{"activation": "swiglu", "balance_loss": 0.00723, "balance_bias": false, "head_dim": 64, "norm_place": "pre", "parallel_block": false, "lr": 0.00166, "lr_mult_o": 4.0, "grad_clip": 1.0, "doc_mask": true, "dataset": "wikipedia_en"}
Below are experts of layer 8 (counted from 0) of a mixture-of-experts language model. Rows are named router (the router's row for the expert), gate (a neuron's input weights, with its number), up (a neuron's input weights, with its number), down (a neuron's output weights, with its number) and show model dimensions 256-383. Each number is 200 + 40 x the weight over its row's rms, rounded and kept within 0 to 999.
After each expert's rows: a language model's description of what the expert responds to. This comes from a sample of Wikipedia text that the model never trained on.

# expert 35
router,190,141,149,199,200,171,245,208,147,130,237,212,212,191,208,172,215,199,167,221,200,225,157,239,126,150,195,205,150,112,203,283,256,148,170,228,180,174,235,155,215,182,168,212,176,188,213,160,182,226,182,230,194,181,225,182,159,310,158,222,234,221,207,215,272,222,247,197,292,222,209,237,233,192,142,225,211,226,131,213,203,215,173,221,247,206,133,187,131,201,172,171,126,170,195,164,182,198,249,240,125,214,144,205,171,184,223,185,207,263,225,147,167,213,204,203,243,163,185,174,203,237,64,257,221,185,205,241
gate0,206,233,216,264,201,289,253,169,198,177,228,256,220,240,209,256,190,207,184,205,197,171,173,203,168,176,264,260,183,207,218,207,151,212,172,207,128,202,143,184,207,238,195,245,247,241,208,175,209,257,189,185,194,182,286,152,200,226,208,160,169,221,162,218,262,254,239,211,260,263,231,213,188,206,230,161,250,252,184,280,189,175,241,160,253,280,249,231,221,208,151,179,145,225,254,313,196,124,169,249,178,235,257,156,166,224,211,249,164,242,231,206,142,201,207,201,166,152,191,211,240,227,217,259,156,243,143,245
up0,269,136,207,189,204,152,197,248,223,155,199,214,224,196,213,163,194,210,251,223,172,156,193,193,207,171,117,189,232,207,161,189,285,198,172,195,177,194,263,156,147,151,235,217,180,175,247,234,187,198,159,193,235,186,273,255,141,230,179,225,216,264,250,215,153,222,192,235,147,197,130,229,192,199,213,223,215,196,216,218,205,135,187,168,247,154,139,120,207,265,270,211,256,178,161,170,192,292,231,170,247,227,174,223,147,173,223,210,181,195,193,152,241,148,219,206,292,212,224,235,207,161,214,188,302,221,261,275
down0,213,188,201,181,148,230,208,251,227,242,168,228,173,217,245,196,214,227,233,182,133,228,197,173,231,234,223,133,298,186,241,245,222,141,132,154,207,201,240,170,229,245,171,173,214,98,156,160,230,243,172,208,216,230,144,246,240,220,182,160,171,144,196,133,209,153,194,151,256,232,193,159,149,173,193,229,203,167,147,225,207,169,160,296,310,219,227,168,192,244,228,168,175,200,167,160,133,272,200,153,262,204,252,186,193,194,201,225,175,240,112,191,267,247,202,161,185,238,229,196,206,201,189,205,215,216,250,193
Quantifiers and number words. Number words and quantifiers after an article or most, like two, several, many, another, few, largest, and part in "for the most part".

# expert 8
router,188,237,218,208,114,181,180,191,172,212,208,150,210,209,245,191,183,192,150,121,312,285,200,187,192,178,257,154,157,193,188,175,187,204,144,224,167,163,185,211,133,117,186,269,218,181,231,182,147,257,180,203,203,215,198,177,210,265,233,199,188,164,256,181,193,177,154,161,154,211,61,234,226,223,261,117,186,187,223,226,261,200,194,136,217,217,132,99,202,246,175,208,212,232,197,191,217,171,214,239,132,242,175,211,183,119,180,180,144,200,251,220,184,228,243,202,183,192,232,207,181,266,243,149,287,219,287,234
gate1,169,196,183,235,198,244,188,100,130,258,234,162,197,139,188,242,208,200,235,159,228,178,152,256,131,189,160,166,264,306,209,224,182,177,248,244,128,206,212,164,214,141,202,206,227,235,187,220,185,143,168,178,233,265,231,153,231,120,198,151,193,218,236,135,146,213,226,164,233,88,170,250,214,133,256,208,252,197,201,241,291,252,190,194,100,148,132,140,149,163,251,160,220,208,191,225,207,98,314,145,214,265,159,159,254,198,223,183,169,193,183,206,195,286,312,183,185,142,193,184,252,184,118,170,187,187,160,194
up1,238,234,195,202,197,163,258,253,273,169,167,214,184,226,178,223,183,224,200,296,206,199,264,174,170,147,255,117,143,148,201,210,207,222,191,240,212,236,227,183,97,207,261,218,151,195,201,133,189,255,277,212,192,123,243,235,257,287,207,196,189,238,203,208,226,251,244,199,168,234,212,204,173,196,171,203,205,194,195,152,141,186,210,235,270,166,189,214,199,242,129,257,206,142,140,220,150,230,127,166,168,148,179,226,151,282,196,198,177,166,145,202,212,222,125,200,178,253,201,203,208,226,184,221,185,119,259,255
down1,145,239,147,135,165,166,208,243,197,231,97,155,226,206,204,234,171,178,190,204,130,237,100,181,244,116,145,192,197,294,170,236,206,196,116,267,240,204,195,206,181,196,178,124,162,199,204,214,208,134,195,244,202,181,171,136,241,281,269,271,252,213,220,261,242,151,255,217,150,247,167,152,162,237,127,182,208,225,220,201,256,185,283,225,247,252,209,217,129,239,135,245,142,134,159,216,308,214,235,103,190,264,190,226,182,244,202,251,192,219,189,198,232,301,158,190,186,238,245,263,244,184,197,108,168,217,188,229
Schools, activities, word endings. Nouns for schools, education and activities such as school, education, air, games, bowling, plus word-final pieces like -ay, -ling.

# expert 52
router,207,169,201,113,149,258,191,200,124,241,174,202,162,200,46,192,284,202,150,236,226,156,193,193,219,138,241,194,171,204,173,184,184,152,145,120,166,230,150,166,143,223,214,243,121,216,193,222,221,176,221,217,228,193,208,236,192,138,161,263,209,196,184,201,193,204,284,194,184,195,144,206,184,196,164,171,136,234,198,210,154,156,197,195,191,197,238,226,217,172,229,245,202,125,224,182,243,214,138,185,186,181,223,186,207,165,245,251,169,187,237,137,234,165,295,277,222,183,226,164,234,147,97,158,202,157,198,198
gate0,211,217,187,295,204,243,180,146,200,176,167,183,147,236,154,236,217,230,193,228,188,180,225,214,210,179,250,243,237,153,199,256,148,186,201,273,152,162,169,214,168,262,220,248,251,230,224,143,210,249,182,238,168,130,263,193,165,271,206,216,190,273,288,221,301,242,149,218,210,238,174,260,264,221,232,202,194,225,149,253,200,191,205,208,180,250,250,211,232,230,186,251,177,215,199,230,195,224,156,212,212,255,235,184,137,206,163,232,133,262,219,240,150,202,177,229,215,230,187,187,188,200,139,242,178,221,247,203
up0,250,140,250,123,213,166,162,224,149,140,229,273,201,163,263,179,205,187,233,208,217,212,210,154,130,199,127,190,105,261,183,97,191,231,184,139,173,195,221,226,171,185,202,220,171,225,241,238,138,214,194,211,189,188,249,250,235,191,224,188,189,193,191,250,157,201,254,255,186,302,120,239,153,243,233,176,239,265,185,214,214,173,204,189,218,226,208,206,243,187,227,199,205,150,250,223,197,264,214,171,224,217,119,262,140,132,247,195,145,166,166,150,192,203,180,231,280,200,185,199,241,157,176,204,263,154,201,271
down0,120,213,211,180,249,216,164,228,156,189,168,281,185,233,293,263,231,180,212,203,206,197,167,184,208,239,165,201,195,187,216,229,214,174,196,172,176,230,243,242,291,233,132,245,198,183,206,188,202,157,144,188,220,204,152,111,209,211,253,193,236,216,157,193,265,221,209,177,219,208,194,186,163,214,243,175,204,139,214,262,207,182,223,308,296,260,203,270,202,243,236,200,163,212,172,182,274,143,138,156,158,238,231,175,195,148,219,223,213,226,202,217,204,204,242,241,190,193,154,187,198,177,118,198,248,138,257,137
Nationality and country words. Nationality adjectives and country or county names in biographies and infoboxes, like British India, French, Russian, County Cork, plus line breaks.

# expert 25
router,215,145,243,169,227,103,277,216,153,214,204,204,205,202,171,149,193,191,272,188,223,239,244,194,134,149,166,187,152,242,243,269,222,330,226,142,250,242,220,239,205,215,241,186,246,177,236,167,159,181,214,178,222,184,232,189,233,181,211,247,187,227,234,195,184,278,180,252,219,209,213,217,252,169,185,168,204,136,197,185,153,219,193,225,199,140,215,207,170,164,202,227,192,187,107,124,126,230,227,219,197,182,114,221,214,228,148,183,224,173,203,173,245,183,165,153,143,217,170,179,203,217,180,197,205,228,179,303
gate1,242,173,108,228,186,205,139,159,186,166,221,167,250,211,216,225,274,234,210,148,217,250,254,203,115,212,208,159,254,200,188,236,165,186,238,222,221,253,193,162,255,145,203,194,240,207,198,190,169,186,219,199,147,226,206,91,192,296,203,266,241,180,117,118,199,159,238,232,231,181,230,288,218,237,183,187,168,192,150,173,251,221,213,211,233,179,182,181,182,185,170,187,235,170,195,107,221,141,201,177,205,205,130,189,275,253,180,213,172,196,169,148,200,282,258,192,170,249,193,182,182,192,107,251,180,216,228,104
up1,222,224,229,178,220,179,219,194,218,182,256,165,195,189,144,268,176,204,239,278,211,172,225,206,222,178,232,147,149,119,178,167,319,220,199,237,233,204,168,213,181,250,252,116,208,202,229,155,190,186,248,177,210,121,186,246,252,166,201,156,175,224,247,200,238,179,242,168,180,185,259,173,184,174,176,225,223,189,196,191,141,208,168,195,111,147,154,187,177,213,188,219,179,166,116,199,167,252,143,190,195,221,187,211,210,244,209,143,201,239,198,225,257,216,181,193,300,167,242,160,164,235,234,140,191,155,197,267
down1,149,235,142,242,230,175,225,311,262,195,164,196,195,188,215,265,160,142,256,255,192,221,162,145,240,159,190,211,192,223,170,267,168,179,131,211,260,273,166,264,129,192,156,207,190,236,216,168,235,137,170,222,261,182,194,184,181,169,255,152,248,142,213,146,178,112,244,266,204,206,149,181,177,177,204,198,193,205,206,226,257,230,267,185,199,194,167,252,233,250,186,187,142,154,196,266,172,238,220,119,140,223,210,151,233,234,138,242,179,186,202,170,151,306,164,180,201,212,228,155,245,202,160,178,164,205,141,266
Mid-name word pieces. Consonant-heavy pieces inside proper names and foreign words, such as Ten-k-odogo, Tench, Novogrudok, Vermont, Nvidia, often in lists or tables.

# expert 49
router,169,152,179,175,122,180,257,233,194,195,247,240,173,207,177,224,157,240,281,238,184,166,286,261,167,185,231,222,218,231,131,221,161,196,124,182,213,229,138,145,201,179,130,199,212,277,219,277,168,222,240,233,192,252,175,197,213,142,257,225,164,242,204,199,262,199,238,227,169,197,201,233,201,192,148,229,218,238,176,205,183,213,151,237,259,152,172,164,175,175,258,326,208,162,225,141,217,144,171,231,187,166,197,209,194,145,195,192,160,122,183,163,201,217,225,185,137,126,200,192,177,78,179,229,226,250,200,148
gate0,198,175,207,268,231,266,271,178,251,140,177,239,194,182,213,240,228,208,175,209,151,180,226,211,133,176,217,257,215,149,281,266,239,217,202,197,163,194,199,183,198,173,244,213,248,253,259,172,221,256,267,183,152,194,205,162,231,242,162,199,228,241,187,236,290,251,141,261,236,244,139,192,194,217,231,153,175,246,221,255,206,189,271,155,251,254,170,216,207,214,232,186,186,242,198,244,188,177,158,251,244,235,233,191,193,280,207,198,157,226,160,201,217,223,222,255,203,208,219,154,183,177,165,229,161,208,211,180
up0,222,201,266,175,252,131,161,230,201,234,198,180,188,193,186,126,183,225,201,202,193,158,207,201,186,247,127,239,175,251,132,128,196,146,177,167,217,133,247,200,208,231,213,198,147,188,201,239,130,209,159,191,171,207,243,189,123,161,166,334,215,234,210,196,197,220,259,206,156,246,119,256,203,196,165,279,300,166,222,242,179,248,172,177,196,192,200,192,217,193,161,224,184,138,223,235,201,235,173,156,227,183,180,254,157,126,212,224,197,183,208,153,222,251,160,190,195,165,149,228,249,128,179,244,263,192,216,254
down0,239,263,213,213,188,225,132,126,232,246,222,243,192,254,203,227,175,154,228,196,175,273,227,204,259,229,157,176,220,111,240,253,179,151,208,191,156,185,169,294,236,210,276,224,164,248,205,255,237,203,174,211,196,253,235,175,207,203,223,179,230,239,126,180,212,245,246,177,209,183,230,236,190,185,215,230,206,226,192,235,207,179,197,282,298,201,212,208,172,271,173,188,194,218,140,183,225,238,205,133,215,224,229,158,192,149,227,247,175,272,206,154,181,229,208,173,223,173,179,215,178,181,124,191,225,195,205,219
Countries and institutions. Pieces of country, city and organization names, such as NATO, New York City, Qatar, Syria Central Bureau, United Kingdom, Institute.

# expert 54
router,192,217,158,114,149,232,152,173,179,181,170,235,183,219,204,242,211,221,216,179,153,196,268,180,213,191,234,146,181,225,275,197,239,229,206,180,142,266,163,250,216,199,227,243,214,240,168,169,123,181,216,258,311,205,127,235,185,155,227,315,190,214,250,184,154,269,131,170,247,124,153,232,230,175,209,162,202,238,118,171,221,139,236,174,153,249,205,183,197,246,270,239,272,181,249,240,192,234,269,214,243,206,244,266,182,218,138,177,156,138,201,177,112,203,237,162,204,238,246,184,209,237,197,193,170,205,223,176
gate1,262,152,151,140,176,190,181,189,186,156,218,169,188,165,252,263,224,179,257,119,215,174,222,158,229,198,223,206,222,158,241,251,219,200,144,234,148,246,209,208,139,141,201,169,278,208,189,267,229,226,132,261,218,271,193,191,165,219,153,230,199,166,212,147,191,220,171,197,228,200,268,185,234,229,239,101,203,261,146,203,276,264,257,216,212,197,182,176,192,200,160,229,220,315,219,183,216,164,260,182,183,145,190,214,227,182,172,218,162,210,176,225,223,223,290,215,194,198,236,218,236,233,184,177,167,198,300,191
up1,136,242,209,211,220,237,228,211,194,261,242,114,163,209,150,174,187,259,245,300,186,182,236,225,170,100,228,191,152,182,196,119,215,167,197,203,199,181,221,186,207,230,272,231,155,207,215,187,202,250,244,185,185,205,276,233,225,237,182,171,168,248,206,252,166,191,245,167,91,162,169,223,133,170,163,269,176,181,222,190,149,160,172,173,177,156,154,203,215,202,164,232,196,132,132,213,147,200,157,211,190,214,166,198,119,233,236,197,221,223,193,154,243,251,146,170,147,193,191,141,155,219,157,236,218,155,183,219
down1,187,195,118,219,251,234,249,181,199,191,182,253,199,156,185,173,195,225,249,216,223,221,160,200,257,138,187,236,204,212,243,153,179,218,178,249,186,222,239,234,176,204,185,230,209,226,214,282,174,161,124,274,202,98,80,169,186,223,197,283,201,199,212,257,161,171,234,237,226,283,224,167,172,190,250,144,212,250,186,210,169,202,262,237,212,211,265,159,195,198,81,140,160,153,219,241,290,164,238,179,253,192,179,232,218,214,158,220,191,77,200,197,226,232,250,248,183,233,222,186,253,176,231,180,178,176,206,229
Personal given names. First names and name endings of people in cast lists, sports rosters and race results, such as Kasey, Michael, Henry.

# expert 57
router,282,199,181,167,197,157,228,172,202,188,187,172,257,243,186,264,218,263,153,224,211,254,158,179,148,228,139,269,164,222,188,168,194,177,176,140,144,244,216,198,171,244,247,172,157,147,99,223,201,204,275,182,223,203,129,230,223,220,190,201,243,240,184,203,229,207,193,228,281,214,205,209,230,200,261,241,160,243,180,124,215,239,212,244,165,169,218,243,212,207,259,197,223,279,217,155,233,243,173,175,151,160,297,164,192,225,202,118,224,219,255,181,154,229,209,196,257,185,145,221,180,154,254,193,251,185,144,226
gate0,234,219,197,194,173,212,169,131,200,159,151,233,145,184,197,189,170,230,189,221,132,190,193,252,185,240,172,273,188,143,269,264,168,265,220,138,142,145,129,186,190,250,211,291,217,171,203,203,287,223,248,173,195,173,174,194,167,224,189,242,262,279,168,189,332,233,211,236,210,223,155,266,175,230,243,163,181,268,190,213,189,166,241,193,239,251,278,194,177,164,218,221,160,243,184,257,205,190,137,203,212,280,194,160,62,262,205,220,213,205,179,208,180,168,173,183,156,223,170,206,222,194,170,233,195,222,212,205
up0,198,165,269,237,254,207,220,256,191,233,238,200,227,257,209,201,230,207,134,203,201,203,133,156,127,140,207,204,220,285,168,248,241,205,165,182,179,226,238,192,233,193,219,196,277,208,230,190,125,221,140,250,229,199,249,202,153,206,234,122,173,183,237,155,180,273,235,244,162,297,116,243,204,239,173,264,266,87,142,153,206,239,193,229,209,189,117,187,264,261,230,128,223,163,236,183,210,249,168,226,214,176,149,275,267,125,205,210,196,165,179,200,206,188,145,265,260,222,251,213,202,149,186,270,229,203,209,206
down0,175,169,176,217,174,241,189,150,197,318,186,273,140,202,164,169,161,227,258,276,114,294,196,125,219,221,197,257,212,166,260,186,186,164,206,93,186,239,216,196,272,239,215,280,236,172,192,218,174,203,174,230,165,205,180,183,249,147,243,136,241,160,160,214,235,187,161,165,173,247,211,181,133,146,228,231,157,122,193,222,220,141,116,299,184,233,255,248,210,250,188,177,191,248,238,143,203,184,194,210,213,237,236,169,234,162,182,208,199,255,188,195,207,194,198,161,237,242,218,197,197,237,186,217,188,164,153,152
Prepositions and infinitive to. Function words to, in, with, by, often joined to preceding verb endings, before verbs like reach, leave, make.

# expert 28
router,184,246,214,262,172,195,212,237,186,213,174,237,237,220,166,185,266,190,215,186,257,188,273,155,203,160,152,189,234,202,261,165,272,289,250,160,216,202,188,202,131,196,221,157,186,177,126,230,183,215,239,250,200,147,247,144,232,180,258,251,190,179,193,125,136,195,166,211,167,227,151,175,238,183,264,246,228,162,235,172,200,212,219,242,169,191,232,199,227,331,207,251,191,172,167,182,150,151,201,185,147,186,170,187,213,176,119,184,232,178,180,265,213,226,160,198,167,119,183,181,128,226,201,196,187,186,190,169
gate1,216,147,195,189,152,282,192,172,169,218,270,184,253,149,230,219,277,158,207,153,200,216,218,210,89,191,209,207,191,221,234,224,178,156,236,244,193,243,192,219,187,211,212,210,200,211,265,226,274,174,131,227,165,206,246,200,228,179,197,262,213,201,243,223,219,234,184,166,265,132,205,192,190,194,246,190,213,125,195,236,317,251,230,200,212,185,173,131,188,170,209,151,274,173,253,214,194,174,239,252,187,229,114,229,205,230,251,204,175,185,182,193,218,321,249,190,165,167,211,214,268,193,158,258,160,162,243,124
up1,200,200,173,236,184,190,228,248,256,190,204,264,196,204,149,251,148,190,271,285,192,107,184,210,307,187,236,209,149,177,214,162,353,125,220,261,247,214,177,192,276,169,219,203,283,217,212,216,229,228,225,204,207,132,186,187,268,224,165,204,191,250,174,217,179,154,209,208,103,161,202,201,158,220,207,221,133,214,191,201,167,194,186,198,181,112,166,266,212,226,191,215,221,171,187,173,202,232,135,205,224,151,186,151,188,231,190,168,240,176,144,175,280,214,183,223,275,191,247,180,135,158,182,185,205,181,185,215
down1,201,175,168,194,248,240,209,241,205,145,121,185,224,206,165,239,186,194,195,225,235,148,182,183,189,160,192,196,214,224,234,201,236,243,172,165,252,237,188,150,167,143,158,226,187,193,255,201,236,166,145,223,228,192,255,201,212,237,145,230,201,148,171,216,165,191,230,231,183,229,189,171,145,173,269,195,215,286,207,167,277,253,221,214,240,134,186,177,210,230,121,157,122,127,220,151,259,173,203,156,230,241,244,241,164,250,217,230,113,160,191,164,227,241,209,219,200,213,197,207,171,242,226,231,186,148,192,243
Surname endings. Inner and final pieces of personal names, mostly Italian, Spanish and Slavic: Garb-ug-lia, Knippen-berg, -ski, -ović, Batt-ist-ella.

# expert 24
router,267,165,187,182,207,197,257,229,185,171,242,144,234,200,294,181,161,227,86,190,213,184,109,198,235,157,187,180,199,192,138,167,216,183,217,207,187,97,228,224,167,194,251,213,188,203,223,168,229,232,141,159,141,224,99,212,198,180,169,230,254,200,151,172,276,228,171,152,176,164,151,187,233,188,114,212,186,207,230,223,206,185,178,238,255,191,205,180,285,98,189,300,161,256,187,178,214,168,232,259,225,243,236,181,136,164,263,140,182,218,216,232,197,216,219,181,185,181,224,195,150,149,210,269,170,215,180,226
gate0,188,215,166,241,219,240,205,141,180,212,196,215,161,201,197,201,204,268,127,251,180,208,139,192,207,196,193,208,187,119,243,261,169,193,175,187,178,239,201,246,136,206,266,248,257,251,256,111,220,276,225,211,189,146,188,184,178,267,190,182,239,177,246,252,254,195,224,200,178,211,247,205,165,214,226,195,230,241,162,215,159,199,261,202,227,293,255,228,193,219,204,193,249,269,217,172,214,155,175,204,171,291,207,134,124,216,220,279,179,243,260,210,235,161,152,225,244,215,158,223,233,196,171,210,215,226,192,191
up0,200,168,218,170,220,155,199,239,215,236,162,259,216,214,243,196,194,173,269,161,205,159,206,151,175,164,127,255,189,226,180,178,181,235,173,164,161,175,183,189,265,148,218,248,224,221,185,293,163,199,70,210,252,162,267,230,121,185,267,276,213,250,187,174,183,243,224,235,234,295,91,267,218,200,273,224,271,139,238,261,228,190,136,169,186,155,211,160,232,187,205,169,195,120,181,260,206,193,154,129,241,166,187,225,153,155,179,180,171,173,142,175,171,183,177,208,212,141,239,228,266,115,221,205,257,198,206,247
down0,218,207,262,185,211,129,155,169,228,216,193,175,159,214,233,218,177,176,203,249,123,275,196,180,190,168,212,170,273,144,250,229,206,176,134,188,246,195,161,258,258,231,266,188,248,171,133,240,254,241,195,248,167,244,219,130,233,204,289,172,231,185,151,207,217,183,286,133,240,194,213,227,171,177,194,193,185,144,223,233,225,199,245,249,301,218,202,153,199,215,181,193,203,206,131,168,260,170,137,213,104,192,172,231,183,180,242,185,180,272,170,220,309,268,211,165,257,195,197,177,233,242,161,225,193,158,161,184
Lowercase word starts. First letter or opening piece of a lowercase noun after an article or adjective, often money contexts: ransom, gambling, rental, billion.

# expert 55
router,240,212,271,132,221,132,280,208,141,176,284,151,327,230,164,165,192,173,199,165,196,251,258,211,157,191,188,217,200,287,231,227,214,214,253,198,156,135,212,158,274,192,226,130,241,208,163,148,185,227,158,238,192,294,237,230,232,231,202,85,169,214,230,179,269,198,222,240,218,162,265,175,262,250,201,253,205,152,263,194,236,260,186,208,216,154,207,200,195,213,135,84,258,176,202,153,206,231,196,224,201,185,156,222,206,182,186,217,189,218,223,273,223,204,137,168,238,206,191,186,187,210,163,186,261,210,223,199
gate0,181,227,144,222,197,214,235,155,193,162,141,241,144,197,166,251,168,195,177,235,181,256,246,201,211,255,253,241,180,165,244,252,161,214,195,191,150,272,181,166,205,231,258,258,305,239,206,150,132,277,234,204,175,165,243,196,160,269,279,206,181,225,212,186,303,207,211,239,197,227,272,247,142,166,256,186,244,229,188,187,192,236,239,180,176,277,212,185,173,220,213,181,235,273,240,228,191,143,159,202,212,249,244,253,143,120,209,250,172,191,209,190,231,197,192,258,184,227,203,196,239,297,176,196,189,246,198,246
up0,117,203,269,228,164,169,209,251,241,217,140,226,164,206,226,248,200,188,147,154,110,189,208,165,142,146,199,251,196,265,167,184,157,182,219,177,181,152,213,205,177,189,213,231,246,167,190,259,145,169,216,239,203,196,202,244,160,223,267,216,196,269,206,149,280,159,192,154,166,241,231,217,184,196,298,221,216,189,178,219,187,159,183,207,178,275,123,186,232,229,259,111,239,122,259,130,180,301,178,117,202,198,202,272,214,143,191,195,180,169,196,278,218,213,211,172,151,190,229,214,226,137,237,192,270,173,173,311
down0,184,202,206,159,258,166,139,159,183,218,258,214,191,228,234,192,265,239,205,153,212,219,198,154,195,173,151,160,189,199,230,184,180,174,174,212,137,212,194,244,157,212,156,223,191,156,170,143,219,186,152,233,161,202,130,188,201,162,274,224,265,201,144,248,194,202,278,166,199,190,249,278,194,162,243,256,147,220,185,249,187,183,188,264,216,220,234,118,188,281,258,267,218,185,226,184,231,202,191,167,244,225,243,214,202,117,229,272,219,190,103,197,244,228,212,115,167,226,194,121,204,230,172,191,191,243,262,185
Abstract noun endings. Final pieces of technical or abstract nouns in science and biology prose, such as process, system, theory, cytoplasm, paradigm, cataclysm.

# expert 1
router,249,160,209,173,158,182,158,194,201,198,226,140,192,201,206,192,204,225,230,192,142,244,258,246,234,270,161,232,201,187,223,229,235,186,251,161,119,244,231,157,223,131,220,168,286,262,163,220,220,226,141,172,287,171,206,251,259,143,165,171,177,113,227,206,190,194,208,174,189,231,177,244,164,293,235,202,265,180,223,291,149,197,272,206,153,212,138,121,216,245,209,194,252,205,218,177,184,238,131,222,190,175,146,251,184,196,238,177,174,138,203,252,239,224,214,163,111,187,155,167,208,184,208,164,212,199,223,251
gate0,186,206,202,224,215,214,255,133,211,105,129,210,217,192,181,178,218,244,190,265,191,237,210,223,153,161,218,255,141,156,225,195,148,224,213,234,230,229,145,157,175,219,253,199,259,207,189,262,214,249,249,224,199,185,234,212,124,230,221,213,231,183,242,183,227,269,231,192,152,210,212,178,184,215,120,216,222,227,213,209,196,166,208,178,242,232,243,226,198,229,145,286,202,187,257,223,166,170,160,180,178,280,265,147,111,201,229,258,187,261,219,243,157,174,201,212,142,203,150,236,183,264,116,295,222,196,253,158
up0,167,109,242,217,209,189,161,187,222,187,183,201,146,284,194,163,222,210,171,218,179,262,234,224,191,194,121,180,193,231,185,164,182,233,241,124,195,226,225,133,235,225,234,198,208,142,249,259,179,220,191,217,221,207,233,210,177,208,233,159,199,214,244,200,227,252,250,199,167,312,160,255,172,202,294,237,158,219,118,267,203,184,137,163,234,222,164,246,170,214,177,201,220,123,208,184,195,245,165,139,218,175,199,229,147,154,215,198,128,220,164,232,167,197,200,209,150,184,185,218,281,176,199,217,246,222,220,220
down0,140,186,213,170,221,136,182,194,206,213,194,191,152,149,225,158,232,195,261,208,161,206,211,186,268,204,161,125,266,185,199,236,131,174,170,234,178,221,190,201,263,188,193,240,213,205,198,191,246,215,232,230,243,238,226,136,181,200,219,161,202,201,143,200,180,216,170,126,260,155,172,188,216,200,222,214,231,222,192,212,192,173,161,261,244,172,160,225,208,204,260,147,202,214,235,165,261,198,198,230,207,166,278,247,189,243,199,228,248,245,150,214,239,228,236,211,221,193,164,167,233,184,251,228,228,164,204,210
Common-noun word endings. Suffixes and stems completing common nouns in science, nature and culture prose, such as matter, noise, ability, water, plastic.

# expert 32
router,248,200,218,170,123,112,284,217,229,227,226,238,164,172,192,246,151,198,205,201,274,153,207,132,227,185,182,178,221,153,177,253,228,202,187,207,244,164,145,221,266,206,155,185,100,155,154,173,228,201,214,195,262,274,151,234,173,116,199,243,197,198,208,271,255,198,194,195,222,205,195,240,280,232,202,167,155,184,263,226,202,142,176,201,183,231,157,175,163,178,233,232,185,138,138,244,204,176,205,186,220,128,191,201,282,201,257,148,231,193,236,190,184,175,204,209,120,194,209,190,276,128,168,198,200,171,257,151
gate0,222,179,169,230,219,188,275,132,214,208,175,222,165,221,219,243,251,250,181,207,244,197,144,203,238,181,241,272,227,129,172,298,241,227,152,219,143,212,181,229,140,201,220,200,297,240,196,202,223,200,201,244,240,162,213,71,192,242,176,252,242,251,178,179,299,208,144,237,192,205,189,287,160,252,174,205,211,133,255,297,208,209,219,247,225,226,279,201,179,178,221,232,216,149,225,224,197,169,169,267,204,285,198,168,148,211,222,182,158,226,169,199,175,196,168,210,210,207,194,200,185,98,193,254,230,220,170,214
up0,236,214,263,203,208,205,179,217,232,155,200,197,239,171,247,148,176,215,216,205,174,221,199,188,171,205,184,207,183,242,177,106,205,229,163,165,184,195,249,156,223,168,218,241,147,107,192,222,62,198,210,148,208,233,294,215,145,193,230,206,152,211,262,264,209,209,265,220,181,215,226,232,245,217,253,210,240,189,152,226,220,255,153,192,198,202,220,235,244,209,203,147,193,167,209,263,223,270,215,210,218,180,230,265,163,104,250,182,199,190,209,202,200,177,207,223,198,247,166,236,214,241,164,153,173,215,239,270
down0,196,243,261,213,180,245,181,185,153,229,155,215,201,254,227,228,201,236,195,238,232,203,231,206,231,176,204,179,204,86,259,159,180,199,180,202,184,171,190,216,228,129,173,185,203,170,221,229,205,212,208,180,239,142,189,151,194,179,197,190,234,184,206,201,208,197,163,195,324,221,218,229,145,221,199,237,239,121,229,188,193,176,269,256,246,220,175,269,151,211,195,171,176,178,208,130,186,140,119,211,159,229,219,153,236,156,177,268,168,247,191,221,240,187,202,165,182,192,203,262,243,200,106,211,201,232,274,151
Name-initial pieces. First capital pieces of foreign personal and place names after von, de or hyphens, such as -Colombier, Sedlák, Del-.

# expert 2
router,238,178,201,243,217,194,162,220,212,210,271,178,215,205,340,165,216,234,197,168,248,152,231,182,221,193,308,141,125,215,198,165,202,210,262,217,175,192,244,134,213,249,162,298,135,222,249,210,175,183,250,176,200,225,269,129,205,245,206,227,217,198,191,201,190,243,151,210,227,184,173,144,183,176,146,201,181,226,238,189,220,239,257,205,273,234,144,167,181,240,143,139,256,262,268,305,151,165,211,157,147,167,214,244,156,163,175,177,179,208,218,290,191,192,231,171,202,172,189,184,183,233,153,173,198,202,227,235
gate0,203,210,187,269,227,179,197,117,172,225,190,210,194,215,219,231,232,213,235,238,220,242,271,235,262,203,255,225,168,195,219,252,230,255,222,187,120,271,189,186,189,211,193,214,225,198,213,114,239,196,229,219,197,150,200,202,173,257,125,195,190,248,279,283,245,260,168,236,273,191,203,220,170,156,228,128,181,224,253,253,202,213,244,206,245,249,268,213,147,212,215,263,208,207,226,222,173,190,149,246,188,212,162,163,185,222,217,233,282,157,194,230,164,160,193,256,238,182,241,230,196,219,160,239,238,188,260,231
up0,262,140,241,188,238,150,139,199,213,239,188,162,189,195,245,234,128,203,194,203,127,151,177,198,225,158,101,210,170,196,163,179,285,111,200,153,237,146,144,179,235,213,243,220,221,154,220,211,152,183,160,159,204,212,267,195,157,246,179,165,238,211,242,195,216,227,199,200,120,240,128,245,232,262,204,193,189,201,185,230,197,146,200,180,240,179,157,186,263,266,183,164,215,156,204,177,201,232,131,151,211,175,140,245,168,178,248,272,178,222,178,198,192,266,183,203,247,159,262,237,212,155,220,201,247,215,263,298
down0,163,166,191,240,234,190,147,181,190,231,134,238,154,249,211,203,198,201,213,251,193,246,210,167,201,295,217,159,276,190,185,307,239,106,197,208,164,198,229,203,191,193,140,200,257,166,195,164,194,184,187,281,213,172,162,225,250,154,280,166,227,270,221,145,223,167,201,194,194,255,250,136,119,159,197,236,131,237,206,236,143,201,149,265,188,289,209,210,207,213,166,177,215,192,206,146,149,194,196,163,172,189,211,180,184,192,269,215,174,148,138,207,175,251,190,155,260,175,129,181,163,220,161,230,220,154,245,166
Table cells, comparatives. Pipe separators and header cells in sports and results tables, scores and digits, plus comparatives like more, less, higher.